Experts of a small language model.
Size: 15 layers, width 128, vocabulary 8632.
Below are experts of layer 5 (counted from 0) of a mixture-of-experts language model. Rows are named router (the router's row for the expert), gate (a neuron's input weights, with its number), up (a neuron's input weights, with its number) and show model dimensions 0-127. Each number is 500 + 40 x the weight over its row's rms, rounded and kept within 0 to 999. Numbers have three digits each.
After each expert's rows: "mostly gets" lists some tokens that are sent to it at least half of the time; "gets" lists some tokens that make up at least twice as much of what it gets as of all text. This comes from a sample of Wikipedia text that the model never trained on. Tokens count by the router's weight.

# expert 29
router:457512538405529498459431574494445500525488494439462497465503544488563520490488478498427510417531523466536457561473458455452500541480526440443499464507499500519512509516548448475562491533475479443510460604448518469449465479502519562494517521412518461551491493510504598521471567503566478517565565437494524487459544462510499502448585479491525468523512458592497486456500502446513504516532
gate0:549480543515571430410580461497504553580473481546529565465518494526542503458569537505533485486476523493489512506554473495466539469458474494527493496451507411522497438561461510457447565536495531467455496495513550536410472508542494495467459484532486537522512403545474506466509487579470460532517511471479477507446422478459408434503453567487439581539498491507511439480493513497452482497477
up0:441463476544457526547470561464488495441510480521487475531517466464515458586472539487463562536508489530516460436555480391507497531503458484482444486467526631449460451524509573516520502536486527450484503485536508531479485489534500477483536565549483478564489553454469592422532511504472514486499505473480401479527497533565509555596471478512496470460511486415514490509449539523443478487540
mostly gets: "He ", "She ", "\". ", "\n\n", ".\"", "It "
gets: ". ", "\n\n", "\n", ".", " ", "=="

# expert 37
router:525546506497559480528491551494434480521466476439504481499528556523519521511466475495434500504450493474573484565499462484444494520406464486410544415431517493523498486567517491463526537522555445510468442558505449525465431446502487576544558516469488487572551470477434588547480533531539464493517544448518574480507595507534517485503504449483487477455460494523542419457486498483543463513515
gate0:509552506493476452502443528559515540471481447448497502420470526484577563484527483478487518436486441480595455493553529471544525439423486522500606456455507472461489461479480479421532458468532474570479515536548577531457536500509531561509523468499505449517526492434555475449509548477573486534495402471481514495505551491475558540537494505497588518473534539465503497509441459540521496495559
up0:551519530447469450546441537536498533406475495494478519473518545543496492496542525502550462490453462466560493526540509472603504510504477564419466503478458476514519451553549520474458488492517485508538554530530517513528585549459524563471520479464532473495500475468548499456493505446586524515535475459465548543422474570517537528573503432468480570486474527511415506594467486563535471525564
mostly gets: "Born", "% ", "Goals ", "FW ", "MF ", "−"
gets: "| ", "–", "0 ", "% ", ".", " "

# expert 15
router:488474449416556491498465562530431438568495501485490439511493564521508482467525458460450466531530505472531516591475508538465493520456542533515498450453468528509557509548570458467536504493493504514451442530435492495491491502477545532494477567410505433573532509486450574527465510515530464468518544425554538491447498486481512554457556530448543416494488475582501466513505437506559475575492
gate0:469588471424475562530540507518585456527507491513510450484518491556525503520417516541461476548506486409514507529475458484468566561462551504535462543572546460474476419471509486579542502574479470458440570533526484504486523517557486453508423506583487482487554528490437521516520516536576562481489498477541531549550407477503482518491532499538529417503512504514472534513537467503472458500491
up0:469471416498407517430449524497457502437441533507491530511430467501489516504523554428539535397508551505478530504477497507554467490498503462457474525507520604530494506500482494532540503452518560568480473490487572508492530444563497531400545431494573510466460464592508424452554490464520471548490498490509542450487505498530573442505504486491524540459478487474527509513425528507532532453460
mostly gets: ").", "″", ")", ";", "|", ".\""
gets: "\n", "|", ".", ")", "\n\n", "- "

# expert 10
router:466542529486536427465445472524493478525516508450471511506519533527531527540516478427492417468490503428564486478512503501462510527467477488459531510447426526511534476579491474499538535521477517413466383561462398501412447443425499474466572533499498495520506550487487559550463559598524510470506515508546530487504496474526431528493542472487494459425487490515510431450523488502460541543530
gate0:481465574485534547392483519512569519474536478470476508460579532512475588431495508448485433497477481526509491512488584489446473466527518437576507529464477523559508464505436545505573514517501478499426462475472451527522562517500489512519522562488530504453454484544515429427485450497481492452477489462511491541496587513504486509477548536526459504479493588525451465542527455449507457457395
up0:588534480579483569532455529527537542480521469492520496521497518468559508507469501431554545489555541535456512486458456564509451541498540531513499480474526438491472517495502498492468375497426482559479516416490484448476448431470509537500508481567482464514468563523536427502451466448483459557558520435523549469518556448492500537574471465503500518487468457462529501461454572580532516479541
mostly gets: "took ", "did ", "make ", "take ", "continued ", "worked "
gets: "to ", "the ", "his ", "ing ", "ed ", "a "

# expert 1
router:503488543478515481511494550506459465602554439451496490475512520466540491489462450497541499444517539501471451517521455540441567519423553468462558430439548555471541508514529491534508473536561414481517372574489481454529496478510516497519510560474516434523527565578450518582448485538477490476497488463521534547529511462476466549499523456505515469526530431545519463482494496468503502594529
gate0:533504517521528494455529502501469539428497522504519428478480411439487492598489520474551556459480578456519497537477553549491535435433484484496442558472476488460513506567512518522501525519497534447474423527507479453514544446567558517559497503559493527567507476543460437467430522490488445531567439567495442483476527535557532454460504471512498529529492466511545487482556516555561596511482
up0:431415508514579565482549541532491493491519449526494539506455536452599493495472458517522458428442434487465519509533527512454479423488521515458458549447462532441473530476513478542462435538485467514445461455539548507449462498545506476554579528546431531492496525480530454556469545458512438538500528526454516548530462494462453530471452466534481453541480549496530430550460541480548447460505
mostly gets: "Dr", "vol", "batt", "season", "fem", "km"
gets: "in ", "m", "M", "b", "h", "p"

# expert 51
router:486513464477542458513445567476499495533531499457486468477491552516591493508541474484504530482458519500533483570531500506493517505436538449519529445463447468458525538541464528485472448550543439531465478511493442495521474442522482506507510539405517444591570531521534512517432492506508446474512546414521532496415549494528526534440537483463507480429568435589486408427471459452537504488518
gate0:457471500534457520521491455451536498509499565496509456537514478526397529530546527475580505513519495516514524540562470515541601524513467508553504474536508574531545427421538550539553497451497463499458530466455486455489455526552477514535452434501517484512472542520502450507498524582500402485453521466463594487510498534551549476430524481500467517520497442533554488430441439534540481501428
up0:504493558492504481453474480533453520528421500524441464439447623600495416525476443520461530504511562513454531486476463477484477572474529514471486472501530432544511488553555484523491419493505485506511556460598520515482559495527537523534430534569548587432496463513530501497516462513479533471486494458511468471528561493482440463455510523534435553535501512499488531490527467404466478515496
mostly gets: "^{", "_{", "km", "}", "_", "°"
gets: "/", "2", "^{", "°", "1", "-"

# expert 33
router:507425521512512508534519520546475475538538421456487505503548470537561503558525513444466437493488570466538497486474507513499466459415514520504554508480450569493560450513529426522560531537469468490494432502479509480493439449523501535548510559489445451522558560521513535566482586505501485449479511534555545531510566478579442483509530496444547468430458489539533391486504532476486519576527
gate0:521515515474456468558465462517500444455541510451543543489577491424472521520533524512470551555510523453478494542529409530510491472431493521401514573514496546523532505406520512496457519545574510501469521504490531524465433490541487541526508488466562405487596542529499457502540448546484452415466466442519525553512558546511450516524504526548525492545483495488609509522520524465468482527468
up0:466473565509544504455542534502464495530462545550512444461440487599477520459465471532490473434520457478485466534492573508458512501550536548478501487534522502481427485534524564525592472534444478517530509495485472527499539498506532406432556520506496555470434498559385551508453506534559562595521510447504446371476500497523462491493485527480455486458488483517493452501497518505461483518492
mostly gets: "dep", "wh", "|---|---|---|", "Binomial ", "Dep", "Clade"
gets: "c", "s", "p", "d", "un", "S"

# expert 9
router:467447481435427449489446560476484476565529511435485449501519552511572517548500524480504498463491529470533576495497499505550550503509496488415520496472464495421574527491537477479524496521524438475496477557477395430515521475525494468448494523506443477533537511495464486548505575507508417462488439387532547513461534476593467486472518503481535542542521420554515460444535469463513469503517
gate0:483514438478429431554418537524489489524480543555532535489471556415503475413543489483525578532476502501417511577465543511560513488497490497429498509516496447528486506508504488462504503500535502524567431539441534475527546542469514464457387555464515515515569548503501559536511449531509490444472521469515527506510495519499511459458548509507469502492540528473437532506530492513507423358490
up0:480534588537557622434550507491522528473496473514413472467552519524488512517492511443484498472471480556572440545545524455480561476474530444526478502510485517475497552520501486440561460530520535465415537539507441547503460423483453541547469504534464441529472506516449429459550549505497502498488520551495488465565568527443489506520457494535486546516488558455433430528483437549484490486470
mostly gets: "north", "south", "century", "west", "days", "row"
gets: "s", "es", "ers", "0", "y", "5"

# expert 40
router:493480496422523485531479531501438495498493499442476491498515534469540468543505498449433427447540497499512435572523461520503461477449532432461548493467496554425528476512502485462545510553506492465457465513517480472495446489504553499483567602455466484542494520470514532510442506511482438433560592469582540433492521470467552527554563405430516465466482480510468410480504466503558483469531
gate0:544543538585485537601534507545507494463540537472474499486486478494495512550427548502422519462493525485540583538443510467507501495486555462397469472494464486478486580554529511536517520511585459539466481488465468494455507491512508441561492506523507418516508436503519622511469483547489466487518558424565497512477523424432516522488462506519504496494532529488467480490566587448460496514467
up0:432470474384468452400459507497490515512504493565568505504476528463456518428536505477547498480462551481475460527558464500437531496443509506548543552487510500480534459470520516441493474449425532425531478545535547551518467460514533550395519494468524550528477537547446430500535530439505517553539426534479502517530474505546449491510462524526503483481440486532551495512423458479504506434551
mostly gets: "$\\", "189", "\\", "199", "SR ", "198"
gets: "(", "199", "- ", "201", "200", "198"

# expert 13
router:416526460436570483478445523484410447478552473496524507539508543524479505481459504473458471448514508453533474577509444508473486527461517487472514471477501513449531507514545480507548494526485469522445450574484499517514503469453596530482525586474476491575535500571520556504478499511510534510486560442521557465429512438507465575459566455444538421448481434505542462471503455412487544523524
gate0:523377509501486562469562482513550464478569522498488499485514436421470532537545502456510539524477489463518491476465499450529562465576523503514505468463514426457507482504502521430473432493497508532523477510486502449533468505463530551564414458443547484477540492518434533568458485538489476456506473504407526553491442480538400524513419479555501481441486478427492512433535481489530468544462
up0:446521515509412524513415526502486497502387555476431486485487559541502404513474495553510527500554552568490539500511449451487455556453500541545449487534526551481461477519484489496556531520486456512505492462481523557467484427579410447514527498467520511447475465558604551444562491488486525501568506510522492478486468473477538481548508533468545478494484501457467562510565558523498493433496
mostly gets: "\n", "|---|---|---|---", "|", "\n  ", "\n\n", "\". "
gets: "\n", "| ", "\n\n", "|", ". ", "- "

# expert 62
router:449454466480578464532432520486444497453540438451502458507536561463538465477516465447487516450529531456538506506556466454453512569521563448494588489508501560504532492547533457462534529502542504496406510523451468482462493470498580581471557502503475499523595503551447526466494613546491527503519544500547550488502546534534553457468512476514535485462504453510498516479575419484532515502486
gate0:488480526481512485489399507434508464511476496526512451441523519462514535498480501474474511513463458408474495553557564532515540515502581555494514540494490445525489571515589504489554544497505476495490492529444515486538465562539572452479546516423480563506519566419462467499440518475413523562476507487542454495478412593422497478527521517529558463463542497549481469543455477462516497546516
up0:452490553521538448531540482547496495561558445502600428530451510454558546482510498520520552507515524524497521498549480474404521558524522462494491457476466520484483462481532458532533547484453508419501547576394587503421526506476516522536461495558517499441519478524527512494490462441531547554568471475447483450536544483507480564511466480466518472535565507505555549571578514494536486520497
mostly gets: "Rober", "š", "John", "è", "ini", "án"
gets: "an", "a", "er", "on", "k", "'"

# expert 24
router:500542524519510474477403504536453477473469470477459457499473538517560536543458434518455513453536501464569490484522492462408469545394491431441554440424474529458492460479485518465592563486463503448479507511437467508495536463473537512451505524468504456566541537503482591533457499542534508535527502479513508462459501493525459493503494471467483463469517525593529498410496437428453495471541
gate0:513562497543503473548561604467487585523464471543531491538476427542496466463507533610482450438561487535506536494528495537472545533506525440479489494469493526505511463470535516480459536500504554443499492512488472555519519537526446512502452534462517495601548483498450540467544505498539471435476565581507529534517512511483539512441497438474573504429579525455533524509505524396539547471524
up0:499434544456449492502486480465529487538500527460479582483517570464474462541483491436516502511471540522486489531480448494523494493516520507536558533515480448447490496453494536497532446549466510540409537442545541501415513471489527497478536427566479492430515423493515517590470523497409461513483524483498497516470464435460499493492523509481392431540382546573504435512511494568459486533488
mostly gets: "However", "included ", "moved ", "wrote ", "worked ", "had "
gets: "had ", ". ", "ed ", "was ", "has ", "ing "

# expert 27
router:481478503490527436549449496494488506506558428431433446498431486540485504546495475505500520492499450439570475491471485468467515495482578482488531474528522570451580409528550490472480444576500478482443520505500486491507439505498551533499531473444485501565582546520472510507475556475530449526574479440624514461471520468530437544478492473474520539512524452551532507496504402451455533504480
gate0:518477523453507472543497475541471487548498493561493495490493469543540507554489471545444450467508520590469419450475496428470431493545483517477475480590480502521535458551445553470440459566532459520444483501494501505476490476506522491507508457431486592551517437496517519542624465514592458621492469470526475472477472473554467562484500506522513451529513471516455519497512419505486457498538
up0:461492555513563488525476478439489522507453515524526512538501501533549520530434527525555416486503498510516523468447527523528480496448479461506530463455437508490499430455479494551556462428525490464508530473439484479469509623512493465474508486489483647492514436536479517491453503492489409510466525502547520511474423515557482607428535486517464521438499562520488516546419515496487460455540
mostly gets: "Lu", "au", "du", "Mo", "ru", "tri"
gets: "u", "ri", "e", "o", "li", "om"

# expert 44
router:473562522484467488449423547543440456570480489508474502519462510540546565491511479528494501498496493392529545518540464444455480552514481498427518456462502529486520460533500495456573533542508420427465407553411471481479441438450540484449511477504503490547532541520502556533443504523551468514520469446534472519488526487566490533523591512460529501445548519527551443485496452459486508520565
gate0:509523448522429480498487492522530477542553498477466499542513542563470469526527530500504539502488498560512518574532464545548525449481453402560526479522509482543535504498451438529473460544476442511523416515517505529561480528545539481524510522499520528504570490542513440525484462520539469503472464447557442544435472512595500502580497509500528584516531436466448394500415490467503429437451
up0:468486538548459423573510517503535504505489432512528535499454442451487515410491533437448461421508526473522521496485534441499526474507509374475515484498549495459502496531459490494516529517527535515559476508507479506463577466476506558527524516514505501430486546548431484529436579452487510497434453467476509402608546496418432510447471541474527444502500491510540487494543522487534559522480
mostly gets: "would ", "has ", "took ", "could ", "had ", "received "
gets: "to ", "ed ", "was ", "ing ", "had ", "has "